config.yaml
n_experts: 48
routed_scale: 1.0
balance_loss: 0.00131
learning_rate: 0.0004
dataset: "wikipedia_en"
Below are experts of layer 2 (counted from 0) of a mixture-of-experts language model. Rows are named down (a neuron's output weights, with its number) and show model dimensions 224-255. Each number is 200 + 20 x the weight over its row's rms, rounded and kept within 0 to 999.
Before each expert's rows: "comes before" lists some tokens at least twice as common just after its tokens as in all text. This comes from a sample of Wikipedia text that the model never trained on. Tokens count by the router's weight.

# expert 38
comes before: "\n", " The", " He", " In", " It", " She"
down0,177,197,166,166,193,232,225,186,197,192,179,203,197,200,212,223,213,185,198,195,191,175,220,207,169,224,213,212,208,206,261,189
down1,190,195,211,188,205,214,189,198,222,193,216,235,200,182,194,179,188,180,234,206,208,191,196,192,194,196,207,198,228,232,210,178
down2,207,193,193,193,183,202,206,206,192,175,184,198,211,230,207,230,194,180,229,199,201,198,184,176,238,204,230,215,199,191,198,199
down3,218,183,175,211,215,198,235,219,212,175,204,224,177,172,187,220,209,200,208,199,218,163,230,195,199,176,204,212,210,230,210,137
down4,197,185,185,190,221,192,199,209,199,187,205,181,187,216,183,219,187,200,227,187,197,198,211,163,207,180,193,145,200,184,196,225
down5,182,201,168,180,201,185,210,211,203,174,184,211,205,205,225,193,184,199,206,190,213,166,208,180,200,225,197,194,213,211,235,171
down6,183,173,203,174,208,220,210,203,215,173,182,214,204,186,210,203,168,191,213,224,198,202,198,183,205,230,172,176,195,229,254,233
down7,191,224,212,229,214,190,209,236,218,191,211,188,178,203,185,195,177,218,240,219,181,176,198,166,201,199,166,159,177,186,231,260
down8,185,208,201,229,198,178,203,225,231,187,225,191,173,203,168,206,176,218,241,221,178,171,192,160,205,195,174,159,176,200,231,249
down9,217,220,183,223,212,233,225,217,201,179,201,203,211,175,193,163,187,200,178,232,191,216,211,193,183,189,200,203,199,192,233,174

# expert 0
comes before: " ", "1", "2", "---|---|---|---|", "present", " Los"
down0,194,226,182,223,203,214,163,214,191,190,219,213,204,220,191,209,181,201,143,198,198,206,232,193,225,210,209,226,227,237,187,216
down1,194,194,227,164,216,210,196,178,229,182,215,207,213,214,192,204,197,208,208,239,202,213,180,184,159,204,142,221,191,261,207,211
down2,178,221,196,220,191,232,246,215,196,173,155,210,203,262,188,209,146,210,165,209,155,220,211,205,191,172,235,174,203,203,200,190
down3,200,214,186,162,201,206,214,210,192,193,232,200,160,215,201,238,218,192,181,209,213,176,234,200,233,200,200,228,200,231,190,191
down4,179,187,160,194,189,171,246,217,168,196,224,202,153,239,170,234,201,191,188,218,197,151,222,200,198,204,192,176,183,183,180,171
down5,186,192,222,191,202,196,202,172,210,187,202,205,225,223,212,186,201,198,207,212,195,192,166,187,160,197,163,234,184,252,195,208
down6,188,191,162,211,179,233,220,190,181,213,175,220,202,219,199,213,204,183,215,189,203,185,221,210,252,226,203,221,201,204,189,194
down7,205,205,199,206,195,198,226,222,189,201,216,214,185,224,188,199,180,203,209,227,158,204,187,194,185,178,221,198,189,236,187,222
down8,175,225,208,206,194,218,233,215,198,156,144,205,196,271,197,206,152,209,174,215,177,217,188,185,200,194,208,160,203,200,200,195
down9,206,191,217,185,164,225,206,187,162,208,208,240,188,208,186,198,224,190,224,206,203,173,211,199,219,189,224,218,224,237,207,210

# expert 31
comes before: "1", "2", "born", "age", "aged", "A"
down0,201,190,192,184,212,206,199,200,192,189,230,235,219,229,210,166,197,194,189,185,199,202,184,190,202,212,213,210,204,199,237,226
down1,147,194,161,175,205,208,202,192,192,192,239,185,231,196,211,187,197,181,219,169,214,202,193,185,196,212,212,223,234,215,214,240
down2,227,177,176,206,214,225,178,176,237,194,178,184,203,223,212,212,198,201,225,232,247,187,231,223,216,176,169,221,204,212,201,231
down3,218,210,212,169,184,194,197,147,208,199,162,185,194,212,206,197,196,236,197,201,207,202,236,209,158,227,205,211,216,186,177,241
down4,208,213,173,174,196,198,226,263,188,164,204,217,187,199,242,211,173,219,239,187,202,174,195,232,197,181,186,181,216,187,215,178
down5,166,232,159,212,242,222,208,202,183,174,232,152,242,188,176,183,197,167,206,211,215,243,198,188,195,203,195,244,219,225,195,190
down6,222,153,202,188,190,220,169,197,219,180,212,175,208,163,209,200,162,199,193,185,211,200,173,211,169,195,209,169,188,205,173,183
down7,194,195,205,191,170,188,209,191,210,184,238,178,186,199,192,212,202,232,222,219,223,207,196,181,199,215,193,188,210,173,199,204
down8,179,183,203,186,200,208,210,210,179,190,231,238,217,225,200,189,198,178,191,195,189,203,189,187,194,225,219,211,205,215,205,238
down9,237,194,200,174,210,205,211,185,207,170,184,230,206,208,188,209,199,258,212,256,232,185,176,199,193,200,191,217,223,196,214,188

# expert 16
comes before: " ", " than", "ae", "op", "ive", " Supporting"
down0,176,186,194,206,190,217,256,198,198,225,178,225,233,208,224,188,214,204,214,198,233,190,207,175,152,186,189,219,176,190,178,201
down1,164,183,175,190,180,222,229,201,178,228,196,214,234,202,218,195,221,172,189,198,216,219,222,170,182,202,192,201,183,185,207,223
down2,207,182,230,208,213,211,246,202,175,199,210,196,236,222,167,201,171,185,185,200,209,187,186,218,173,181,175,196,171,165,201,198
down3,233,230,208,184,191,226,265,214,200,200,198,218,181,190,207,186,226,177,186,204,186,188,197,201,193,186,224,184,158,205,216,191
down4,199,205,201,220,227,215,218,218,172,214,189,183,204,219,162,218,198,198,195,160,207,223,178,162,204,184,214,186,175,191,183,211
down5,189,201,187,211,191,208,191,215,160,190,175,215,218,202,209,191,212,155,202,191,217,233,207,179,197,202,206,166,173,174,220,222
down6,189,208,205,221,206,165,201,197,217,187,140,243,204,222,255,214,203,202,225,215,178,207,194,197,181,210,198,208,192,201,192,194
down7,193,197,183,211,193,210,184,216,156,178,173,212,209,194,214,197,210,159,198,187,215,234,202,187,192,195,206,161,176,175,220,214
down8,186,200,207,235,205,166,210,186,205,182,149,239,202,218,260,218,199,203,216,218,175,214,191,199,177,219,189,202,189,207,191,193
down9,180,213,197,225,206,170,219,198,205,197,143,237,202,217,253,212,200,205,214,198,190,204,207,207,163,219,195,210,189,200,190,185

# expert 30
comes before: "0", " |", "8", "7", "5", "6"
down0,204,202,217,174,186,226,174,214,203,192,202,200,222,262,197,205,183,187,216,214,190,187,189,201,188,183,233,209,207,238,191,181
down1,170,209,218,229,226,203,209,225,201,222,169,198,206,244,215,224,194,215,235,180,181,204,205,207,218,173,205,181,177,152,205,204
down2,202,219,237,186,209,203,221,191,171,198,206,239,157,203,160,206,206,212,178,219,193,183,217,197,202,188,215,219,191,172,202,174
down3,182,220,212,229,229,206,202,223,191,221,151,207,198,238,206,234,199,195,226,195,188,203,201,194,210,177,191,177,173,138,204,227
down4,182,221,203,213,225,204,204,216,162,226,160,224,186,214,200,204,212,193,202,184,175,216,189,201,188,166,186,188,199,127,201,227
down5,217,196,202,184,183,212,182,208,207,196,207,206,222,241,185,215,200,188,214,198,177,177,192,208,208,189,223,190,195,234,196,184
down6,217,207,204,184,185,209,190,195,210,200,208,201,217,239,179,224,202,195,222,193,184,187,192,199,204,181,226,197,194,230,201,182
down7,224,200,206,189,213,199,237,186,235,210,195,199,226,201,189,218,203,208,198,206,212,199,213,216,219,215,213,193,179,204,217,189
down8,226,202,207,187,213,198,238,184,237,210,194,198,228,201,187,220,201,206,198,206,212,198,213,217,220,213,213,195,178,204,214,188
down9,172,191,195,176,193,238,196,184,205,166,176,195,184,242,213,196,176,185,193,214,233,223,179,211,183,181,204,224,197,206,210,162

# expert 21
comes before: ",", ".", " of", " in", " was", " as"
down0,214,215,190,172,187,204,154,191,234,215,212,182,234,190,215,221,163,200,238,201,258,192,173,202,155,203,187,211,175,214,201,219
down1,165,215,181,189,193,190,197,199,210,198,200,208,200,180,195,215,206,206,201,222,213,202,186,175,219,194,221,180,178,231,249,195
down2,149,193,206,195,191,211,201,194,234,183,185,195,215,182,202,224,211,201,233,183,214,219,195,198,208,202,248,188,188,198,224,228
down3,184,187,199,227,182,186,173,239,203,189,184,168,244,179,217,229,204,193,219,162,225,211,167,197,195,178,212,170,190,202,194,218
down4,207,200,191,171,187,192,163,194,219,211,188,197,232,192,188,190,165,183,204,227,264,185,190,204,182,192,194,183,162,203,208,210
down5,196,181,205,169,202,180,174,172,197,198,178,215,212,199,183,178,193,196,162,239,230,194,196,205,202,176,181,174,200,193,194,206
down6,189,178,207,176,204,180,169,174,197,198,176,217,218,200,184,176,190,198,166,239,230,194,198,207,203,177,176,170,201,206,199,203
down7,181,211,214,196,184,199,225,216,183,196,213,205,216,210,202,188,188,194,202,208,185,218,184,251,195,178,192,185,176,215,190,182
down8,195,177,206,172,207,179,170,172,200,196,177,216,211,203,189,179,195,200,168,234,227,191,204,208,202,175,175,175,203,205,201,201
down9,157,209,191,182,179,203,185,188,268,185,205,174,214,172,208,232,188,199,223,169,254,193,184,188,180,188,221,216,167,218,214,241

# expert 37
comes before: " |", "\n", " is", " (", " =", " –"
down0,217,195,195,193,211,221,200,173,193,186,197,220,194,235,185,222,242,217,201,218,170,228,227,214,216,196,234,219,225,194,200,217
down1,205,221,187,182,232,175,184,192,200,206,188,196,204,194,193,255,217,198,198,213,193,185,223,208,188,196,186,200,165,220,220,227
down2,214,220,192,187,228,228,218,208,169,184,219,234,216,224,195,250,231,215,201,190,232,198,224,227,202,182,210,204,209,197,238,210
down3,201,213,197,181,215,175,199,194,199,209,190,196,200,191,194,255,206,191,205,205,195,177,226,197,205,202,201,201,177,216,221,223
down4,173,217,162,197,196,191,202,200,256,184,228,216,205,183,200,215,221,224,203,202,149,181,216,242,181,176,207,207,190,218,232,195
down5,238,179,194,170,208,209,199,160,216,216,233,202,199,213,178,187,203,190,192,223,207,167,214,219,198,169,205,177,216,215,231,202
down6,190,217,194,178,223,179,202,198,212,207,186,193,196,182,192,249,222,205,199,205,197,179,224,210,192,207,196,210,173,225,212,216
down7,226,196,214,182,208,212,193,153,199,200,218,205,192,208,181,186,206,193,211,201,212,174,195,212,192,177,206,179,217,214,221,199
down8,186,206,214,187,210,195,186,187,217,199,236,218,210,192,210,199,196,214,192,159,202,172,243,239,190,182,193,185,204,182,231,182
down9,215,183,226,193,208,194,209,211,173,181,212,218,215,182,211,212,208,233,184,169,204,173,220,173,196,202,166,183,221,193,214,207

# expert 3
comes before: "-", "|", "\n", "==", "The", "==="
down0,189,201,176,180,149,195,217,237,241,206,224,233,208,194,188,187,172,194,202,201,188,211,192,195,203,193,175,226,186,229,231,218
down1,201,208,255,219,202,198,184,244,226,190,213,221,199,195,177,180,184,183,217,210,210,192,171,171,190,204,152,205,171,230,192,208
down2,201,202,244,216,205,208,183,236,223,210,216,214,193,195,180,177,192,187,210,198,206,185,173,166,192,200,150,213,163,222,199,199
down3,182,207,185,188,221,173,184,186,157,226,186,241,215,216,203,200,201,201,217,169,203,191,208,199,212,202,166,208,159,186,215,229
down4,194,206,240,215,208,208,192,244,217,192,212,228,201,192,171,175,194,181,210,212,208,194,174,173,188,205,156,211,174,234,201,207
down5,199,196,242,211,231,216,189,243,221,188,207,227,200,187,174,185,198,180,206,205,210,187,160,176,188,195,156,208,169,227,203,186
down6,198,199,254,221,199,203,192,247,217,188,208,213,202,195,176,187,189,172,211,219,208,204,167,165,181,215,165,201,177,234,190,208
down7,198,209,252,212,207,207,191,252,224,194,217,221,200,195,176,173,190,189,210,210,217,187,175,170,192,202,160,207,178,232,198,208
down8,195,202,237,221,207,214,195,242,232,201,215,222,193,193,178,176,200,193,209,197,206,195,176,175,177,193,141,221,175,228,199,200
down9,180,206,187,189,170,177,214,226,276,221,222,224,197,198,174,198,175,187,194,201,199,225,189,194,200,194,151,227,189,234,221,211